python train.py --hidden_size=448 --d_expert=144 --hidden_act="swiglu" --router_score="softmax" --learning_rate=0.00899 --batch_tokens=65536 --train_tokens=512100000
Below are experts of layer 11 (counted from 0) of a mixture-of-experts language model. Rows are named gate (a neuron's input weights, with its number), up (a neuron's input weights, with its number) and show model dimensions 56-111. Each number is 128 + 32 x the weight over its row's rms, rounded and kept within 0 to 255. Numbers have three digits each.
Before each expert's rows: a language model's description of what the expert responds to; "gets" lists some tokens that make up at least twice as much of what it gets as of all text. This comes from a sample of Wikipedia text that the model never trained on. Tokens count by the router's weight.

# expert 21
Opening quotation marks, word-initial prefixes like dis, un, sh, and function words in prose about songs, albums and reviews.
gets: " \"", " (", "|", "-", "\"", ":"
gate0:157086133173126083141183157159126119078131138135093114102086096110119100141112138138095132119155114076116141150114137081114115108152128116151129168127136171092158061070
up0:075168168092119139169110107126182131155075143086120155132133092147118176123131131168153109168081194193138066145132098136096123142069159146090102092137164139141112139192
gate1:092078121101160147094055139116115147132085131107141147163155131105024182163113095149130167122187164078084061109094145125085135132147124135143172153140150129129158128087
up1:185159159165116130162201142102150097111155137140102076108099151145219103092150150119122110097091072159185193153156142157137109133126115136111064098092104130122076155190
gate2:244106087105104174138103140140127083103133097170158102108133166152130124153133122153205154148155091182185147119138140137082108099092152190075140128112074082144145127137
up2:127097133068165129123089131105062161114157177124106113118066099152112141151166118188188158132120115191137136149164089127143161161114096150113159117130147184103141151146
gate3:154084147129131182154066139067128162125200119133232132155169116150098108115098117134109172138141165139154123171132143100100128124128064106117152080147118080119142127122
up3:136140136199120129040126152173160146092162118168168099127186124133171107174105173086192099125096115081080120117057113237174139132175142199124105176149146133178136132133
gate4:131111129129150134172133151123124110101106186142121121136059196114177154139074142131109110070091047138162139095113118117095084092161137098180160121140103118126109148099
up4:157127051141120139186149089075141126158135118098119130127223124104109120180142133108119173115090136105125097212160131102149145140118141091122120102114133160163155163116
gate5:107143119120147123102064073136036120057125160179145096059117166140112109044068104140189071100123113108126130125177122159101134130087158072081082098112121139152146194129
up5:121114058115176125148140146132158102193137117126119117120107129167113172115128114077088108156163178127137133166102134098123094113168101194094122166123110120086137133136
gate6:189153139108091119128179151132170112107117134143095172123098087116089104115114106185136108102172100125107114129133141147099155126123149151196128140084163205174138082181
up6:143122123113085044053141097131160142088140180146077110186106126116111160179117112147125113159177088098071182115167174125115155202142099164146085201160162099098127128126
gate7:125140149124118135155157104040114143100125126145116128140168161101107177051125124098082192079137107166130087160109061154074099099116120056131147092138145096143086131152
up7:144142148193119140176130163158139153115107081158123162140111109158108049107152108150149115106104120139077124102109115124155036194180072103102181136073142124147132172126
gate8:128131145117103133067138123115164195110122146063106098146099124120111143063153139132132068101156112119157085105135136126174146086114095141098146153163152141122156087134
up8:147152102100116103151126123167140060109065127154120122119145147151190136168084169153143154154106149152133135146114145134101120099122181145155052091050068102148133156142
gate9:125112171166131065088131090121120146112114095155100088053097153135163097083195126152158150119171162146084104082133112145096185126151162094156175087143141135161110155174
up9:144125149139107103160223145176108156092111156125154075105115184149096092097110153161117104097117150128182145127192155119071165113104056098076132091138103145198161149150
gate10:134134145124189107112151109121119128131093097106169166118128073120119114135095095136155150162142170101144116112103157158126120088181116109105090120107094130116104181132
up10:079114210102145113117137128113096120105130109152174084172095107107154092157078134137097160145163135123130107122148096084131130059190152083072081133148140147127182111155
gate11:178127122119133131120114129107088123120083105107137155125165092123110126047162140122141178080159123129072132068083120137072152162116157054136122106136134169136153089148
up11:153144128162124135165112080087170152144152141129119119132108087150170162125189125108123142207157119125166133149162158142116077171142112110095140170188101096078122136149
gate12:140167107095079119094176071124096085167084129178134171107108136136159120154133116102080115081157079110161183172135193084196125136162163097145080128156146173211128118119
up12:136133122093136095134163146141134156106117133119101151118148156147105120121159119062153128122158121161171130135143080147125174122116151134101097138065186131116130113133

# expert 19
Auxiliaries and main verbs in running prose, such as had, has, would, can, not, took, plus to, for and with.
gets: " to", " for", " of", " had", " with", " and"
gate0:134125140078124033172158131114108190192145107119190098118127175096081128104151116113103159096114132108093118129124133162104134135176154062066169173177127104134156091146
up0:105143109153127173124148097111100131147064130128075117144092155134094170125106134044098113151105100124167129168077104176150149114147104170116101088121101113132123123137
gate1:147116174136170133242141093159155100157046137131135061183141117082134174119104123111191118176116068129099118090086127103130123120115158157140098112177157148059088076126
up1:110064138136144113157125073140109108106084117126127082194129098081172112133109146141132110179144081135108135083156171137119083140118141145139098148103091175128089141173
gate2:085139125112126136152079058153133125163148190111110112117126083117134151093163091092116133111143198073162134120107085106111148169104090191114130142141155127147143184135
up2:108124148092142142119127171143196105088131137064130126155151146106189175120127074155151133126184121115139139157107139175167097180180194120067152116077141098099101124018
gate3:123108096063157106105131160140143139104148119155131119129144127087192136145179087137088139103083140073147113148143167112122149134181177200124152136115131137108157137120
up3:124111117077167128096178147113129146115101098170142119137185127106185140175170153155086119120128120103144122148125106109110106105140212205162159082111156160121153116098
gate4:144135041177174109079159107138091125091113142121128136140145067153176125126118146135129056092169137143146135095116158126204112150128142145085144110167148161122157097125
up4:122121094116173173130179104145103102076114147144120117135173160101130133116137108162158089068119167135125137119166122115164132148160096174176130136183162173180155115129
gate5:110131161095128144139160185129124114106157107153091103146134094153094193150152096141077162144138076122142097150156137119137122090136107093157133171096153144074135082110
up5:130109072090124099123152096121169103131153162134149113152126086121115166139120169093123105074124144138131096162106135101114143106155151100127188069138076141147140097087
gate6:092115099156106169097110113127143207106166104101139092147036122100176127051111077155060131134103198094121148084103101135121106109116133171160149181176126111105108079153
up6:132086126133147132122131070109141084091106093141107065077035231092139170146084222028155129099088164090168127140111129157107095164161128115127123099177101118169219147107
gate7:117161133151066090145097165173119140134106178113188041114080167105096174115073155141053160113151137072094210128147146071117092148087135168095140135127130166135145113125
up7:159100130101127209136138126110130172030165122102166160081147151151051184081167139124197127104137157099187121114095155122153116166122119084157140114124095149155160114140
gate8:103152182138155104133200102079132080131136132157142172155137119162089089165118132190124116109124056142130109108111158119180148141148122101116115126111100118133128082120
up8:144110132149128063165163154117138129127151162160135148161106096139133122136155142115145133069125143119108078158049104174172171114094149156151127164065130164149138136190
gate9:121093203116096049222137116156155100118118117096082112164073127126125123141185135146108136085107128101162093121123134142096133169111158125135134114187147083097161115166
up9:100124166132061068160094169114131157190116129123079164129121144206123171151133154168139088170129107104074102147190080138047120119049150151129121150102053157130146098074
gate10:126144173086109128138180133155149093118146163167148138167124192130188074120112133150110132144151178105151122132135167089119154184094157104123022144076134164165143157182
up10:078092161139144115127170173123153145124155080163136105132130179089192101127144190066120057183101094129092113135080082116115160131105094115099124136141164080145158167150
gate11:090087104121142167152227172120124096148139132109090112143137128121133071088094100083164194060136152099128120148140196109111093146095105151169121126079111188104130104100
up11:134085086119159173168190164142099117140133124098118102108081106109161087112110120110139209062133162140120168131151157090123124160106109117167125095068105155084108110069
gate12:120163079189119130167173154145156150120101129107150093042117094102103139102157154128193181120196132092080098136105149163115158117211135106121118144113089169150066103158
up12:141131164118100097099108148127104124100099105152132192203106142149165083122079200151117070186171144186158125103215118087124163197160165125121145091094095078121155165102

# expert 30
Colons, of, commas and degree words in academic biographies and institution names, like University, Education:, School of, BSc, Ph.D.
gets: " of", " the", " at", " University", ":", " by"
gate0:137086163145167167091129156095084132116169036108123145132165087119152091097134146096091136121093166110106158121140128108096149167139103151099052173087131139097143081108
up0:144131176169151130116150080096132091120120107157117160069198000127083130108173157156092161119148133163121114161086098145162152098138113154139136107155150132125164145093
gate1:106075113091101135126099157124146114108136151164146068148120192113111107114130086165125109157154117097105061149133116104100093136131083110107066078105126113096067124079
up1:098126153140102152129136118097166157126132159137119092063102158100152139088163133095068138151140101164158120158110084139090082101139085129168085139124097144091114164113
gate2:116142130125078193104116065150123086162072143119089129096152113102165122132125150094131086127093098070116140115150098137218081110142078127143176108127094109146128166120
up2:107152087105073137156120147151154094147188098153140114078128142131118119156186114108107141096147080143172116103106122151062191123147141143158067109148161112116189088155
gate3:107081117186179112138134134105100149080131133149162132120136107069143091087170114164131117119150130141113110152091177177148158091111105153136089151173168125113099132156
up3:083136155110110152067134097093168096167121118112121163178167082167107175124104143195163071179091114100160185171172168049084082151119178126087166094115140091131157122155
gate4:194088113136119119136123161107141158206215174186136139179098187140134115204108089120136037063115075115112203136171106091113145090127068093107101158098103152129121130154
up4:104155118098146134122186127101074132114123192111099168135123107115197175155176110083143184159136155148188137136100121156114154137163167149162132074179133184142162096117
gate5:112071129157150099091173080081177098089217175075135124110141140095138090127143160054156065127159109118102134126171132134122166075124150082129067198149118188147171096139
up5:115127147173118143129171154131118082195126159145103133099150106123175160165112092141130142165144141148150114157111119141174061150132118191135121158077127111082121172139
gate6:172056131097125155123160143124136180107089117151158128112135130129195157097157148134139111104138148131113110114154150117102123117097070135126138168083132060137074154120
up6:072209144090152093108115081137167111087119130202134151127199093056080123094110088103126134135155100076121181135090090143226192156125129128152108146163110157088144129127
gate7:126114133132146125074127155196116131118148073097135169157166096194170107190130128206147087162098153142126108137210128079120081068127087088170133129095133107130116158136
up7:199157135066169130152104141094172134156100182163172048098080134086078178126118136100117121138100119127190128158057109169114150148073175151083095085152133067108164147159
gate8:113146110126060110128108124107142163164149161096151146124154151163099170182098139168117117158089085191139123169081196063064126102107149114147164092130096121156116136156
up8:148136138106122117143119146074160133154136138123144132107154134187096152146071153156158122132075087148109139145084179106090103090106144108175124106097099135170100090125
gate9:062150150109153073166150097139139150175169132099176108089150118106087069062151104151090104120163140117133127116095142092086147118144111121105093183076119135108163171107
up9:109128161099086166112096137127087184084079118129092104141118066142132108091152097123154144158148143096123145148149078124099126145145147116129120059098109128138075112114
gate10:105173169098137159155106149151215123145122128100097150162146121102088145124125103099145144107102170087097105097135112141098142097154148159127067171095145160164111197095
up10:141160112073173122181166113154132096151096120099117137131118106183110172176044135110122113080118132118157177143142112106096117121097135094085071153055109166135149142079
gate11:135133053098090139055145081097095097084141134107137128105134111096136112050083168116114120111184163128182151138050062123115095153171052146125137128138111152072168148129
up11:114107095116146156166162142084085114139121114134116157084052109110174134159080151168147134157144096181140119115108108174107151144099124124131112131095135096101109108112
gate12:142180123140055126123162068108158120112122157173094160137092096109095170108099106142139179067140112132184101155137125114128077145168126126137117132123047148145129104155
up12:140147076139095098127143093122143134142177156155104139100110115162118168094089146114146129098129120138174133155123108169159055129073160133138115172130042107149141088083

# expert 13
Common first names like John, William, Thomas; periods after abbreviated genus initials (B., O.); sentence-final periods and closing quotes.
gets: ".", "i", ")", "a", " John", "\""
gate0:156143120202113097086121160121116110172118135117202089101116146107111139122108151090126119048171141126121142164096102136121114105140053170112121164132090106190089197116
up0:092101137194089186089128128087147095101085145160187141128146142116137089137165151112166195209122105102144099150121111160169110111116148083177129137100146150112163135053
gate1:102158126119134113126139120126097094123163154149126103101148176176102116066084114149128123068072109143083134190117182095110123083082129141130118108151140118101084106122
up1:067153113104122140125157174116162147125164087112135164057125133146119093115109134160142122157166143186124085123148137149120108127109151173133084165130126173140174136150
gate2:086101146190155208191156136044108161153090071149103116126137162119093048129163110129122172146156119154174129090151086130159115109091135155087166128143185114111160169143
up2:120101166162089132099036111174144115201105151097147079141127128148148119161090139132106174141146097176145075215090174137108065060193146140161080109124116180107139127131
gate3:132095115166124164168103074074090097166134176111105090090088107133122125086116078136138114098142119089160188158115145055143101132082139063079142041109102104134123144134
up3:122154123165174154113129117102070125174154207098115149103098127126163125089145115164130126104120112119137217163109122090143070115091153017119146114164123138156091105148
gate4:141116116167119132163195183118066151135058119141141119125145072148157103112130130135114100095121103121126135122134141099158105146136099162173156101091136099072146128076
up4:140144180193119096164158168156125146172063139139137125116133085142104140092109150110120114103127179112101119145093118152149089117164100110182122106112136114107132141084
gate5:125119151100154135133201054103171095093094127154128118109118172085112162136086184129192144137164077109131112119117122107149121128155141184103141064144148167064088094058
up5:130119139111142143112139175138116151135175144147142098170112120118121158089120144113086153105153170133138091090147055134084069125124127146082155139133066122099095076112
gate6:138132071058083151168106162131061147136117100080127166135115107128188106115106132122176102141148147134088107101122147070078144090085126135200155109142171145099122116162
up6:130137145173149091114107112050152123137146129156140117102150187130100134147150155132122148090141149149153119138106172171160088145196130091022136140084129126149145122067
gate7:117149179107155163171110136065149117093076102152082098132132097173169112064120139139144131126150136180087182138124131157126116129116102159117098149158142142133135154133
up7:149133159140109122197114137144135137076094087124120097158146092119180147122072145118062099102096142207114184094128095161147137150187087130119128167116079167152132157116
gate8:118117159174109135189095132085121106165120110067096098131150081115131104152187130064095145170071118131127155076045189135067128116152124088110141143121175142105142102111
up8:093148112083119132081176110164140166106124128201156136148113118103121145086128125197148180124185162166122132148183079139166094128092188168099134111137091099104083156144
gate9:144078129132146097125138118097142150222076115117104198117167133121094168133106146168161098118082112139154109106104139014082099109131100121153092128119122128093158089089
up9:145090086133168101117115136092155144154115067166112178133166144134068144204136118152174118141082149105179106118109103085102106124164130111120087072145092097096104129084
gate10:142150122134141125121094066114142088135108122134119186136139120092137109107105056176098157142142145194059119168107123120109095115094157126116115180101123111132134131135
up10:117092124108090141115110147162182150103122127135129122137105127159144177073151202142123165162165075081154126139123130107141070111097133128126144126134110143135177117130
gate11:164111165148110111110119100118062100097154149169160131122146158124088136189106113139181102121104115213131153178118107145105153069148096119124099159082075097114117200116
up11:121111149146080120162147122088115062102088186136102136198106135145214080132123161099133192093155151200107144083163081141140072080160185156155136133122147121120099188141
gate12:129106114159098113178106155114107144121127189102109171133129138117158102154160183130152131182076142115136156138138150044196081138103117119128115116120131138184148104159
up12:148114103130092083160101164162107130128077135105073199103125149130097115147181162140191145167079144104126145141125185033186095106117111092094088127127136107155153102126

# expert 5
Column pipes in table headers, list dashes, and sentence-ending periods or semicolons before a new item, especially in sports rosters and name lists.
gets: " |", ".", "-", "|", ";", ":"
gate0:133070138146099178063081165155108079111159151101154128118142127106136087117123126138134201170119121113091116150149106141092106143125206137122097034105135106163066171121
up0:064147134137139162117102107134102113113104065148086088148088072128136116118103143138148198106110116221140178108143166116179124105160126070166135127157076085073130106068
gate1:138144103135155086139121124085102115172138140162107086150144122107120132116161040107105188157180105065068114091142130147111101082111132148161207148120097070132102135097
up1:097074115169145169119121111143088123096131151047089165120053105113148126167135098100151149179097148125091111156163134123154177073123096185139124205145154115147140151145
gate2:176056074146148166133059152140164115145062093151157051114123159145073170091144163135052145151108146095177151074115140186158112157133153203147135125162097070177123126120
up2:048120188070109150122223136116105153207131123116064130123120111125134135126101128165103102094102179132116080101094107125118143091082101139125136079104136132179118108174
gate3:140104149119143150121148118140130124143134065108161067146183119150138101154120197137138141092109130109156189136096157173086142106084124158155116130115115178129144102217
up3:177189105102062113100135142144137079138105208137111160082116183114157161101120076063154143105106120163111074178136090102145129144167136121149082105121139068122087159085
gate4:085064118040152122093144110099135126111179097159073127120141065137175131192128088116142118108127107090129113184134095143100174094106121121134106110084122068116140108057
up4:077084154049135091103153110142159185106126101140060125145130099096163143210149111093105133133113138107144076166141134163098173085088109151109111144152144079091127129090
gate5:128119118147188107120169118144113103168088205138137177170181114154118138122115137112148111155082174101150117125073173106109096166176113150128080203129160104130162178122
up5:087170125154150089116147062152083132123113197130161105171176119115121143175116147091158118151096140112179082155136163113111125153168107115131185176141113145114125108143
gate6:163058183162089167201079131105121180150125170101119149149163134142135102134116096104062130136130077178137147144143161095105104151109130119103125138156128129101155170130
up6:135162119110143093078168160167139102150179081113127093168078126129161100118176123145163068122134180054167103135111149146182130077138054141136102081094136117231145163171
gate7:076137162126121096145095166157136077113110168101163157195133081083077073167164119126064102116086114113155149130200069120139126080121136109086141147148186129175184140138
up7:026060109110108166166067149161119096129067129119139140120137076060146079129137149110105164159128085102127102124209113135128101184116155109153145127146138092166071143126
gate8:069088190127133098104163127171144183184137136134115169092152128154110154117151134155095105118098140091135124104156147154109089128134112146155139110062146137130112174151
up8:130132121101174119112126091123150129106095105168156121139111155136160084162148141112145162154162166064148144108102115181116168120114134150133127150162154111090064088167
gate9:162146155096047175185197128077121127148117143116158154140113079108116215137127169085123084138102062117092104147110146113085088121126127180131101192108065146125138107148
up9:203125122101104160186165126108166153177082122147175150148140119129103184114070153129143081152061071121094140162153107115101097128180102125128098198108062143101156126115
gate10:188125078089163141120177102157141140105121143165122169113087135120180089134142199164147220144131131155154128088140093130177140080139156067124123126092113166116103102140
up10:096110237183066107157120134154139108152111125064163101134140136096120125136068109085123066112127183084159147143110102140096116165096163130147090143144145137100122150155
gate11:158095138101131141120134143156120041121123124088123128126130131119111144151153125122111120103110171185180164130160116116101118096061084092118073078160174095126137158171
up11:128120151118152148070151131133145121107222094067143110113116117114179168102143095057102140094141125091054180095102081071119117110128061102148151183127165149137173156123
gate12:172117195082121163139148080143153090190079113115125153127141147108097158135188129174126135116137098130114139087103127167134126111089151180124092098113124140159152158145
up12:101107090058149094124168123085161167095144069108118107148115129101067167163089144066138137077082089092085167139142133055106144109183144118085180126119169126152130187149

# expert 12
Line breaks and table-row ends in infoboxes and tables, month names in dates like May, March, and mid-word pieces of unusual names.
gets: "\n", " |\n", ")\n", ".\n", " May", " March"
gate0:161139173145134086099087144126154143117127103100119134153107093140151164189130139130127125115142042170143115116107136124125124107156109131135093040095127101162100127118
up0:097131116126123134146142133143169122141132072170096166076128161142111184114170157117174109102134113154133147151134033135182121107096165067117118087104131130198107063146
gate1:147168200090146129071160125130104131104124100182147178133134158166090073167236138114154102083117191088106073069139117169106146084094169135131108163171144157068130106179
up1:156164098148106155087174106119186080144132169242142108147154126088145164154129099149106155096044150149176082170126124162102123171167161080067112117139104089098142109106
gate2:112122171129152181129192123100093126179165145187039148096130190088147139167151128109086126091168124073132131119168154126082118093089137209102096180119109137127118165165
up2:102128139140106059192168111133074106105058135082114077153105095078120105194206131066131140092086134096075164161157127096137162091128127112142157130113129092140131136123
gate3:151120152110106073119165143082163119149122144125132164158110130169117173183071128089137093097121156089130101079128128148092157091168151136147108133115097179154175131175
up3:159124099144166162154108103150122145140116107105098156086155131120116120162180133161131133161140144094174168153171122078135110129110112100126144098138179111079122167092
gate4:154117086090171099106121106140177204126147113111121148140132126130109104098109129108155089054123152103142101101098078148067173069170123113106132108125093134116118143191
up4:143109163142173184159145140145125076152127069180110154119090095100197163127159126142071118146147109172114156113153084055143091111129144072150173158151125136125066116156
gate5:155165148151191120121143142131138184111118096084118182113158101091117119136095102135109096161159154157106051155137107095147084141156145143181088083144112151088149079166
up5:104121148098075092132132118148132094125107152154146164153168203124117139102100113119119128169105098138110212100091098154076103143156105087162140112123145068148126163098
gate6:145133104181147199164123152144191116113154131146104143141099171121123082122152074127113138100197171173112116124108143089135149186024139101124110078096104168144103160153
up6:090141114110173137094188127175140175126142134164041131054148104123146123157094130151123139109116143109078135143093128033139082089143130123122145114119117168146036099133
gate7:091137139110214070117151102171084142194140132096108120093171098192139090125148132167120144147122094118148162140160113151073037131123107160165135127125191137133093181195
up7:107153111116108100128101079128085179142099172106114118092148130160132173083117135138088157128148088129161134133155133127131116151141204177145137161150171166118150133162
gate8:131165147148102164112119116128123128167088161083119158080116095131130188099096212049132155156173132131086078108187178110112096146163135155119141098130125075138124091152
up8:104090145192155117137113141185125204068109140131136155153143157150083074094120047156147100083116108152143194117149149124089121185140113118143124172139117198152127137114
gate9:196132170120091070116087106108105119190198122104117143147085098066122110072143161124166158111148109088116108167065134154088092083134101151173109150117141151089113096114
up9:196142196054143072140088130121157168117144088118127128141122129000092097097141162134120092156132168062105140120112159092126151085130111139178174128131102115120139115128
gate10:147155171121126144078130146165124174093063144142134119171141113143121141162095130186090099103210113150082144122127153124150151095157130134109109145114111153172192159092
up10:134138111115166129158148175186111121176126144116123109124117147145147080142200078187101135118117151158160109122177085133082131131137213073121139111184141136050089099122
gate11:117150115209136119152118142110139216174195157112130115093187121106083153172120137110103130205087138154134129081143110116133141136140155116085118113134122133187161146172
up11:147057156120104115117128070172128177110081120145155108175131146081184100100135142123153155116098083152112117134150100164173185056149136102106194110101107148115112188108
gate12:150122153158066146099097106092135124182132115113107091101107191170116150109127181176131132146102153109113077139048122116079110162187062133164138201133110133101123164152
up12:125162097095146160175151158146109139161083126161135168159169041111124115160136092177185114096100133098156142120088131174172114056120169146102162147125160082144144077140

# expert 9
Year prefixes 19/20, decimal points, spaces before numbers and degree/prime signs in statistics tables, weather boxes and sports results.
gets: " ", "19", "20", ".", "–", "18"
gate0:138163108130131133139150073133089118197129106127156122182137122114190125152142155117120086153143176126136158197163111118171151194131123127169136136128162158140072120165
up0:116124177124135142109106122165147199131165153100050131127087146104131090086129122105215141156131125175185111179155189087142170113165149110117157147159129092136114163116
gate1:111085090156120124108125159132162137128112077131152115093142116114143113085134121115131170111177135121025141129146076095103107174098101193147101092086072132119107125145
up1:146110127113167138124125190117106149122093121109116164144137129147085155109097108134121116114067112096091106124130083143109080028173143178093120109143120095101168107106
gate2:131151160155121163132107142175137098093142130133169140154129127162134114116142140126109099182128118126090087116137134162206123065155111110125198104109069139147114126104
up2:135089122164117144103183164167179104054112081170117120146125100176132102180126102119170184142131135097110155127068199098185157114108090126125100177127155110176158098155
gate3:172128084147079149105069128169127161107080143130153149144099089128109103207067116101087165092168137179151117157136128108136104111158087180117172160065118141158165118117
up3:158190159135070136080165124152119132141134137108051199159117129155135126109174154109139109175122112118104087149125117100099102098147178094137117134119121104122093168136
gate4:113109144117150150098134111060137154125095084148092157125145197100155084120125104167121091122078129109146111125122184123171123118099162102126134097105102103116136110097
up4:102111152157068097130154097201086093092178117155175119100136075203087164136103131154093134136150187099114192067074093105107114123165061137145122120186152116183119188141
gate5:130104052066165108095136156146103093139099121092125154123098123148172111121136134175085075167072126118153154136119128107200147111104132173192167108090133139086095185108
up5:106093112137151161159155103071146146126109146125127137154133098119168156112147114164124139107146108120137118113104142144137074108075132132119074122153151102081085102149
gate6:081147149136166200180160189135153164127056168072135095112072185132105121206174195102136106115133124099150116169142102116132116104111095158041166115074117149079111141107
up6:130142093152105062084146115088103086079127116143094186137143107083131137073058134190099142166110120107115130067081212188087120117135162126162143154161136109167100131074
gate7:103091182169134149148110154178140077120110147133172106074147167111132194085173174142067137115165125200167130106121167076135145170084139160163115130174188133103135113149
up7:192142255152109114123123145091096152138080172081111104132121172127095093104125158113119122201097164140178191107147127146133083129127142064157118156120122025189133151085
gate8:114132157095133184162139144158127102120170141128161137144135120113123142165180159140084060145106136155137115150155184123055089164084179087109112148169102127124198081063
up8:136154106167145054116117142152131117141087145106109132092134051165116147138082116134163167083191157122149095148100076090092142109104113105123145142116134130119160176157
gate9:102133131127153112163137185126104119197134148078102125125082109096170140166146163095170118130118146160150149121121122175179110137161132152172102110142179174143125127107
up9:126117121042140115143153077126154086056092184134113086171133131164155133081153168156157074119101142097159124175129128110113090137073137170108103123147098169136149207113
gate10:126069094139129103149112130145086126143100141105191174113108092097188091114162125093096161205108150156153106197059137101074146103167127163137154098125133135147078194165
up10:144142129167146142090089137208114162138161152152135132105109114089130118162133168079146171084176127107124081148149121147140150166130138207125138159120119165180125150142
gate11:115125117075145139151123120140108072172092155117107190130204109084089202162121131125057150058151165176106130155163124115138180144129193135149134159055118103148099152122
up11:135140142129116065087153102133169141124124114100146134128165173146100052149068130106154168146122148173067093131056147133142107133116133150141116182147186125133150044149
gate12:141154097167135176110087147124132099155139125161132142096097101084086140119165123098137169059176197162189132182175115112142159099149112123146152133123144133125111136099
up12:098119107176092120140154175174115192115091116165141176112122167107141098107166107199144126105126115059088147056125100136099152174094138123078156144172107108130110129127

# expert 29
Periods, dashes and colons closing sentences or infobox lines in place and census entries, e.g. "County, Iran." and "- Elevation", "District:".
gets: "-", " |", ".", " was", " is", "\n\n"
gate0:156178134121108112142174134148091194110118130149110117140153232101096077094110114148170123084143131120122146159088126133097125116149171167112121130194099144088090125020
up0:138159147127090157148192131124110185117135141169146183137134203080117074116136146126176110095132101111130148131101111171117116142129132161141155127169093132090129128066
gate1:107093159193165127163133146087105132157128196090085141080126139086153139122143155140095104155130180102149153126112094146144135099075102148097213101111165120159108164120
up1:099120096151086128131147125073124074154139122108146127109086061091131081059095163148119132170115125154143149134099139137110110147138105185105149132127192169164100114136
gate2:152098125136189177080180095137145056167119119082117076098142104113142131094156132095159138128129169117127130160057093213119118184146108105142118207145161188145134164067
up2:132153124105147097156097125130133107141137128152123194142098086151150136144147172112058150125184152135102130118153072158063183144134147149106152160161102049084109147170
gate3:151131128115180157111201161166129046140188175069172130114134126088089125100171144110159172041121143142098139060137131182107138083136132114105102109148084098153159120126
up3:120167082181138083103079173167134099105134133135171111108118183075130097117095103114079146134113140153165128217087086124137177143090151097156135129118161108126138106176
gate4:178088179101129132135118146131060124159160162126147039169112143193092138128255125087115099121162146164104123099161099073203159140086101124156145139081127146056178145100
up4:189102082190133132138142110074123117186144096103163183131127189159163127118149047108069118097151078189128118135155142091092130106135102094102236148125103136084171133191
gate5:136090124094152108105138168107128064159151109106088156125103181152077155163140123117129131118141188054151124118126137161169141178131174150139165160105154100191151099129
up5:107115118145085146127111149141136106081136108130174143164125122107108168110107145133147145136111179142107122087162118179189106160106122099148153101130155066097138053144
gate6:103159143116090138136117140085126065112145139087075158099095107100131110117129174128072123079100168158120131177087083166184077192152165103153117177105073176156137119106
up6:188138096109131157136137077164190147123118131115133099161137114137131181118147090153193092121089125095138075071167176121097159096101108127129128104088232063177122147119
gate7:102126058159135143093123158160173103118128156104065156150114130096144146159180131110172222128064120088125122169151068156034128127145144128156112131175101178084127148159
up7:104168150107108143112054149178168112142108088219146151122078119116131118088074122136110089128176168179133110178155156136174105112118161113142115142091164106113104131133
gate8:082084143171139087104091119157120126137127149134136118156156073155100134134128121122151144087077172091121095099138156118105156111080156088144112130057117200138134112101
up8:118152123110099137117123164166070135114158159137103164147092075103202114110114129192135103159121172122168085108170099144186110160098161161129106115160104063125176152114
gate9:062166083115100101112104109126131188103154136141072117180088058204124085089094160124116116151113126114132046140117098085144103131112122102155112131175160114163177143099
up9:189116133112085130134137120177103152128125133170114150142128077193130065133110119122108153138132175178173137136168143130142146148089133109156126156104149158137134141137
gate10:106144137085174130121167148149102127124130110163096103196161097139135082150087126125109115142169124109148135132103164109082137156127098122124156096107121123096074079087
up10:128174114112107139145126131116105101152138114122170100120077125118140177127184116120173111108139122182107213088137129119165105120121150153138056120167143131118191176187
gate11:144154106110149080155075150120155059124117155149105147139103173094159120157099113088121166175125088129116136118145098128104159123159130108152162143148083144141090113153
up11:133132106086119087151148122145078141122091105155116107103097183116143096111080100074092165094134120131129156103105122148140141138172129127153122119093093133059154148172
gate12:174115131179154099066084145136148151070103133123158091102062121157113113088165073087094161102154171138079167185114150112134117063160133167133085130126137151116128136117
up12:147162159112095117112120156142171161170073146146091148143109117164124103166087145111179098122119158103092053119078123089104168085152110116137200056116109154120175094149